Weights of a small mixture-of-experts language model, trained from scratch on English Wikipedia: 6664 steps.
Below are experts of layer 4 (counted from 0) of a mixture-of-experts language model. Rows are named router (the router's row for the expert), up (a neuron's input weights, with its number), down (a neuron's output weights, with its number) and show model dimensions 0-223. Each number is 50 + 12 x the weight over its row's rms, rounded and kept within 0 to 99.
Before each expert's rows: a language model's description of what the expert responds to; "comes before" lists some tokens at least twice as common just after its tokens as in all text. This comes from a sample of Wikipedia text that the model never trained on. Tokens count by the router's weight.

# expert 20
Description: Infinitive to, modals. Infinitive "to" and modal or auxiliary verbs after a subject or "there": would, can, may, could, not, also.
comes before: " be", " have", " not", " the", " as", " been"
router:45 50 56 43 64 36 67 50 42 54 44 55 59 51 48 60 57 58 47 52 36 33 33 62 73 35 59 33 60 53 39 43 56 44 67 63 40 64 51 29 55 64 48 57 48 47 49 40 43 48 62 71 56 34 37 50 21 47 66 52 65 24 78 49 49 33 67 36 50 44 55 45 41 51 34 56 49 30 45 68 76 21 48 65 56 53 29 58 48 34 41 48 45 40 62 38 48 34 50 79 63 46 55 55 45 42 36 49 22 54 47 48 42 44 60 45 14 57 55 59 51 48 68 33 68 51 48 80 47 47 46 64 52 57 40 40 68 56 46 48 43 74 49 36 33 43 55 47 36 60 40 57 45 46 68 69 45 54 56 46 56 57 42 68 53 50 40 40 49 35 57 37 44 58 67 51 52 35 65 36 51 28 41 68 60 56 43 68 65 43 46 58 61 70 57 18 32 44 67 31 48 60 38 47 61 55 64 45 62 51 46 51 54 67 57 75 53 46 45 63 49 45 39 37
up11:34 74 70 99 43 51 55 50 54 51 48 72 63 47 70 38 44 45 51 39 50 25 59 46 31 21 33 63 28 50 27 37 62 32 58 47 50 25 55 44 25 41 43 41 48 38 11 50 36 45 51 32 37 51 54 32 50 41 53 59 65 51 53 52 72 57 48 77 43 78 50 44 49 32 51 48 51 70 59 40 64 41 45 50 52 54 64 74 44 49 45 50 50 67 58 46 59 48 29 49 52 51 64 39 52 57 55 47 48 49 41 49 63 48 53 36 50 50 78 54 50 50 60 51 48 33 50 37 38 42 26 44 55 52 51 56 38 54 62 66 50 62 44 50 47 67 55 49 53 54 73 37 52 53 30 50 46 49 44 41 59 49 46 56 63 58 50 55 49 36 53 39 52 55 51 42 50 43 62 52 52 59 42 50 60 49 52 51 40 38 49 09 49 61 49 57 53 58 49 51 31 65 57 46 65 46 49 59 41 78 49 42 50 64 51 49 56 69 89 68 49 50 48 43
down11:69 46 40 57 45 42 49 70 51 42 48 51 50 44 51 45 37 47 49 50 26 54 64 51 74 73 26 60 49 38 40 50 50 72 56 54 27 38 53 53 58 56 40 73 40 50 44 56 53 53 54 51 50 50 51 54 48 50 59 52 49 41 23 73 49 36 62 37 42 50 47 45 46 74 55 51 43 40 29 44 54 75 44 46 51 41 63 26 53 49 60 47 39 36 54 31 42 61 44 59 45 66 52 52 52 52 81 44 51 63 39 42 20 41 69 56 25 12 73 48 52 53 64 50 25 54 33 50 51 53 52 54 61 50 48 51 58 74 39 75 17 63 34 36 55 50 60 51 38 51 40 51 53 51 35 84 49 49 61 59 70 65 53 48 61 41 50 49 29 76 57 26 37 52 49 50 56 57 47 44 47 31 50 52 50 46 72 27 43 57 63 51 62 51 58 48 36 54 48 53 51 53 34 58 65 45 43 51 37 56 64 50 29 50 61 50 68 41 44 50 71 53 36 30

# expert 33
Description: Plural endings. Plural nouns and the plural -s suffix, often after other, two, these, their, such as people, members, representation-s, battlecruis-ers.
comes before: ".", ",", " of", " and", " in", " were"
router:43 41 60 45 47 48 54 49 32 40 30 51 58 32 23 52 58 51 73 69 57 46 46 29 65 44 49 53 58 53 44 45 58 53 68 50 59 62 55 59 63 60 47 13 34 58 35 46 47 57 56 65 30 45 44 49 45 54 57 53 50 44 50 43 51 45 51 40 54 56 49 38 49 50 40 68 38 23 38 27 49 45 42 57 45 58 42 30 46 36 51 52 60 40 45 40 58 39 56 72 67 59 56 76 82 60 50 45 46 57 54 61 40 66 49 30 47 58 52 61 48 42 62 48 62 43 47 51 48 61 37 66 61 54 47 56 51 61 59 47 51 54 42 56 48 45 73 25 54 40 51 58 32 31 57 49 45 61 25 51 36 59 47 71 37 63 57 34 61 44 65 38 12 58 57 51 48 36 62 30 62 53 50 60 67 66 69 45 71 57 43 46 73 73 69 39 33 33 37 57 52 64 29 47 56 43 47 66 42 56 54 63 59 68 56 74 37 23 57 53 37 57 29 45
up1:49 61 67 50 47 22 60 28 52 43 48 25 54 51 46 61 72 57 58 71 74 39 54 52 43 38 41 48 47 55 54 48 34 47 56 43 49 54 56 60 50 73 60 41 47 20 45 45 62 71 30 85 27 46 50 47 53 60 40 54 51 59 45 45 31 65 59 33 49 46 50 45 40 49 43 47 43 24 49 42 29 52 45 57 55 40 47 31 41 79 46 54 50 50 39 56 56 53 52 68 45 47 41 34 64 47 44 49 34 91 19 47 51 49 55 77 46 59 46 49 43 50 60 48 56 43 39 53 51 62 54 59 58 44 45 57 48 51 52 38 44 55 51 51 53 52 51 43 52 52 57 55 41 61 40 46 70 22 50 55 65 61 63 38 44 68 65 64 51 28 40 47 33 75 29 50 50 36 70 58 65 61 55 50 55 51 30 41 54 54 49 72 47 33 49 48 35 53 68 42 84 68 35 61 74 40 47 68 55 64 53 50 58 62 41 32 38 58 37 46 59 33 62 55
down1:64 52 53 51 53 37 50 48 49 56 36 36 51 29 56 47 49 71 37 59 49 65 49 42 51 63 64 41 52 44 54 54 51 37 39 52 42 57 50 54 49 30 50 46 50 76 52 33 44 51 47 56 87 37 39 44 58 28 50 50 50 55 61 71 45 57 36 18 41 50 35 66 59 51 72 50 57 36 55 61 50 45 51 51 50 55 50 40 62 31 21 46 60 35 67 47 29 83 49 49 61 43 56 44 60 51 63 49 46 40 60 46 38 33 53 18 58 58 54 84 46 50 35 35 41 59 49 50 54 41 55 49 49 59 61 57 52 50 44 63 41 61 52 22 43 32 56 51 41 52 50 50 55 60 65 52 50 60 45 56 75 55 55 51 42 47 40 29 46 48 60 55 44 04 57 67 35 52 61 70 48 24 48 50 40 50 60 76 39 46 42 39 58 59 53 30 76 50 60 46 45 61 48 51 36 26 66 32 61 54 25 47 49 49 50 45 47 23 41 50 67 51 49 67

# expert 63
Description: Concrete facility nouns. Nouns for buildings, infrastructure, technology and trades after the or a, such as construction, water, building, station, engine, hospital.
comes before: "s", ".", ",", " of", " and", " in"
router:62 46 67 37 64 37 59 51 24 39 30 58 57 34 31 33 59 47 48 55 40 50 51 55 69 45 35 55 62 52 48 57 61 36 72 52 57 64 34 57 42 65 49 31 36 70 35 70 61 57 59 58 38 39 39 60 54 36 67 49 51 43 57 30 63 38 54 57 52 70 52 35 45 37 53 68 46 31 40 31 47 51 58 61 51 67 58 30 47 58 44 52 55 57 51 44 75 41 41 54 72 43 57 67 77 43 56 36 43 45 51 69 28 54 54 31 60 40 37 67 69 57 72 38 47 58 44 45 44 44 29 47 53 65 33 37 47 52 57 53 54 62 48 59 51 59 66 23 55 31 61 60 43 42 55 46 25 53 27 65 22 46 35 55 44 54 52 34 47 31 51 39 23 73 56 29 44 46 46 54 59 45 36 45 58 60 71 44 49 43 57 38 53 54 59 47 45 45 22 50 66 51 41 32 65 61 55 66 51 74 61 61 62 49 62 45 30 46 53 47 57 53 41 41
up1:42 78 47 30 52 49 59 44 62 49 48 57 43 46 57 69 37 57 55 52 54 47 40 50 51 32 57 47 49 21 49 30 78 50 57 53 38 50 50 36 37 66 67 42 42 56 40 45 49 52 40 47 50 45 53 20 42 37 59 49 38 50 45 51 64 49 59 45 49 49 40 54 37 48 68 53 47 30 40 57 57 50 64 50 39 53 51 64 44 46 49 44 53 13 75 26 58 49 57 48 59 55 48 41 54 53 57 49 52 81 50 45 56 37 27 53 46 56 50 33 51 48 57 49 47 48 50 43 47 62 48 50 48 40 36 35 60 38 65 54 72 50 66 43 25 50 69 31 46 35 18 62 24 39 50 42 45 54 67 47 33 39 51 38 46 55 58 54 66 58 46 57 44 49 58 40 40 43 60 41 46 50 57 50 30 59 76 24 76 50 66 42 48 68 53 63 48 55 56 57 28 31 52 54 70 73 43 26 70 56 61 50 77 21 48 69 66 31 52 68 64 57 56 55
down1:49 38 59 35 51 43 72 53 46 73 52 54 29 42 43 87 43 40 27 56 56 46 65 46 51 58 69 48 51 51 47 39 47 60 55 51 38 50 62 39 76 54 45 39 50 46 70 50 34 49 53 39 49 50 69 51 69 32 70 61 23 39 41 37 36 57 50 46 48 48 56 43 52 46 53 58 48 50 41 48 45 50 59 71 68 57 47 49 40 50 58 66 55 47 46 58 48 52 57 61 69 41 49 57 52 53 37 55 52 55 72 49 50 50 20 52 45 55 69 33 43 50 48 59 41 50 31 44 52 48 47 46 30 12 35 62 52 34 47 38 30 49 59 33 58 51 33 60 60 51 50 45 54 35 62 72 39 46 55 53 16 45 61 42 48 36 55 50 50 55 19 49 44 51 49 61 42 61 83 57 59 18 48 47 58 42 54 20 46 43 54 52 49 50 51 40 53 30 64 55 65 43 57 70 49 50 47 32 61 49 43 41 59 71 53 80 71 50 61 20 54 50 62 66

# expert 11
Description: Clause-linking words and verbs. Relative and subordinating words (that, which, where, because) plus reporting and main verbs introducing clauses, as in thought, calling, questioned.
comes before: " the", " that", " he", " it", " a", " to"
router:50 47 61 22 48 45 65 54 32 59 33 44 55 41 44 49 54 56 47 59 46 47 56 54 63 62 53 38 57 54 54 56 65 38 84 40 66 58 45 43 54 76 27 37 33 62 44 51 40 55 52 80 52 53 35 36 52 45 55 71 43 25 77 35 45 51 50 40 48 69 59 38 41 37 48 50 48 25 46 57 58 49 51 62 64 72 48 15 50 66 46 36 67 43 56 32 57 21 64 48 68 43 69 76 52 35 38 42 26 62 45 57 48 38 56 46 17 57 59 49 68 54 70 45 55 59 55 70 51 56 42 54 54 50 38 44 74 55 51 49 53 64 52 40 48 30 48 31 50 57 61 58 41 31 68 52 46 66 23 61 49 48 36 41 41 68 54 33 56 47 62 54 46 57 60 42 58 40 77 49 42 42 48 49 45 57 48 36 49 54 57 47 51 57 65 47 51 22 38 48 52 55 43 33 58 51 44 43 55 53 52 59 50 44 43 36 47 36 63 20 51 49 42 51
up3:59 47 44 59 79 34 41 61 66 49 61 46 68 49 54 51 65 59 61 72 76 49 58 55 15 55 47 47 40 50 46 55 67 71 69 23 47 50 53 54 53 49 76 41 63 39 46 50 38 55 76 58 60 59 44 43 49 46 40 54 71 48 51 49 48 62 24 49 35 62 37 72 51 51 33 53 35 64 48 41 54 49 45 40 44 15 38 49 42 49 12 59 46 37 40 50 43 46 45 52 67 34 52 33 35 58 97 48 28 49 51 49 61 50 44 13 47 33 49 48 44 57 60 51 66 46 47 48 39 64 52 45 36 44 69 52 50 50 40 49 48 53 48 49 35 54 38 50 54 53 46 49 56 64 43 56 51 51 42 49 48 54 49 56 56 49 54 76 43 65 77 46 49 77 52 49 56 31 44 46 35 74 30 44 56 48 74 37 37 52 47 47 44 65 61 52 40 39 36 56 44 53 45 67 45 50 64 53 41 50 58 32 66 50 51 48 46 42 50 76 50 45 49 58
down3:46 48 50 35 50 54 45 53 65 47 42 49 41 49 70 63 52 47 61 13 35 34 52 48 77 42 48 56 13 55 46 50 13 77 39 85 53 49 48 33 53 63 59 58 66 55 50 53 13 41 50 57 68 59 47 66 88 61 68 55 75 27 50 53 77 25 58 55 52 50 53 42 42 50 49 79 64 55 47 48 51 46 32 49 48 48 47 48 45 52 52 73 51 50 60 39 43 56 49 51 42 11 49 46 55 49 43 30 40 41 69 46 59 52 51 36 54 47 52 49 55 39 26 46 55 60 36 59 45 50 48 49 49 50 48 46 58 38 43 59 44 48 52 48 44 58 51 30 44 64 50 63 22 50 51 51 62 50 42 49 53 45 71 59 30 49 36 50 50 45 53 53 50 50 49 49 49 35 60 36 47 34 48 33 49 21 47 50 58 50 53 60 40 50 44 45 48 52 69 51 60 58 66 70 50 43 72 37 47 50 49 51 50 51 47 59 52 62 51 44 38 78 40 42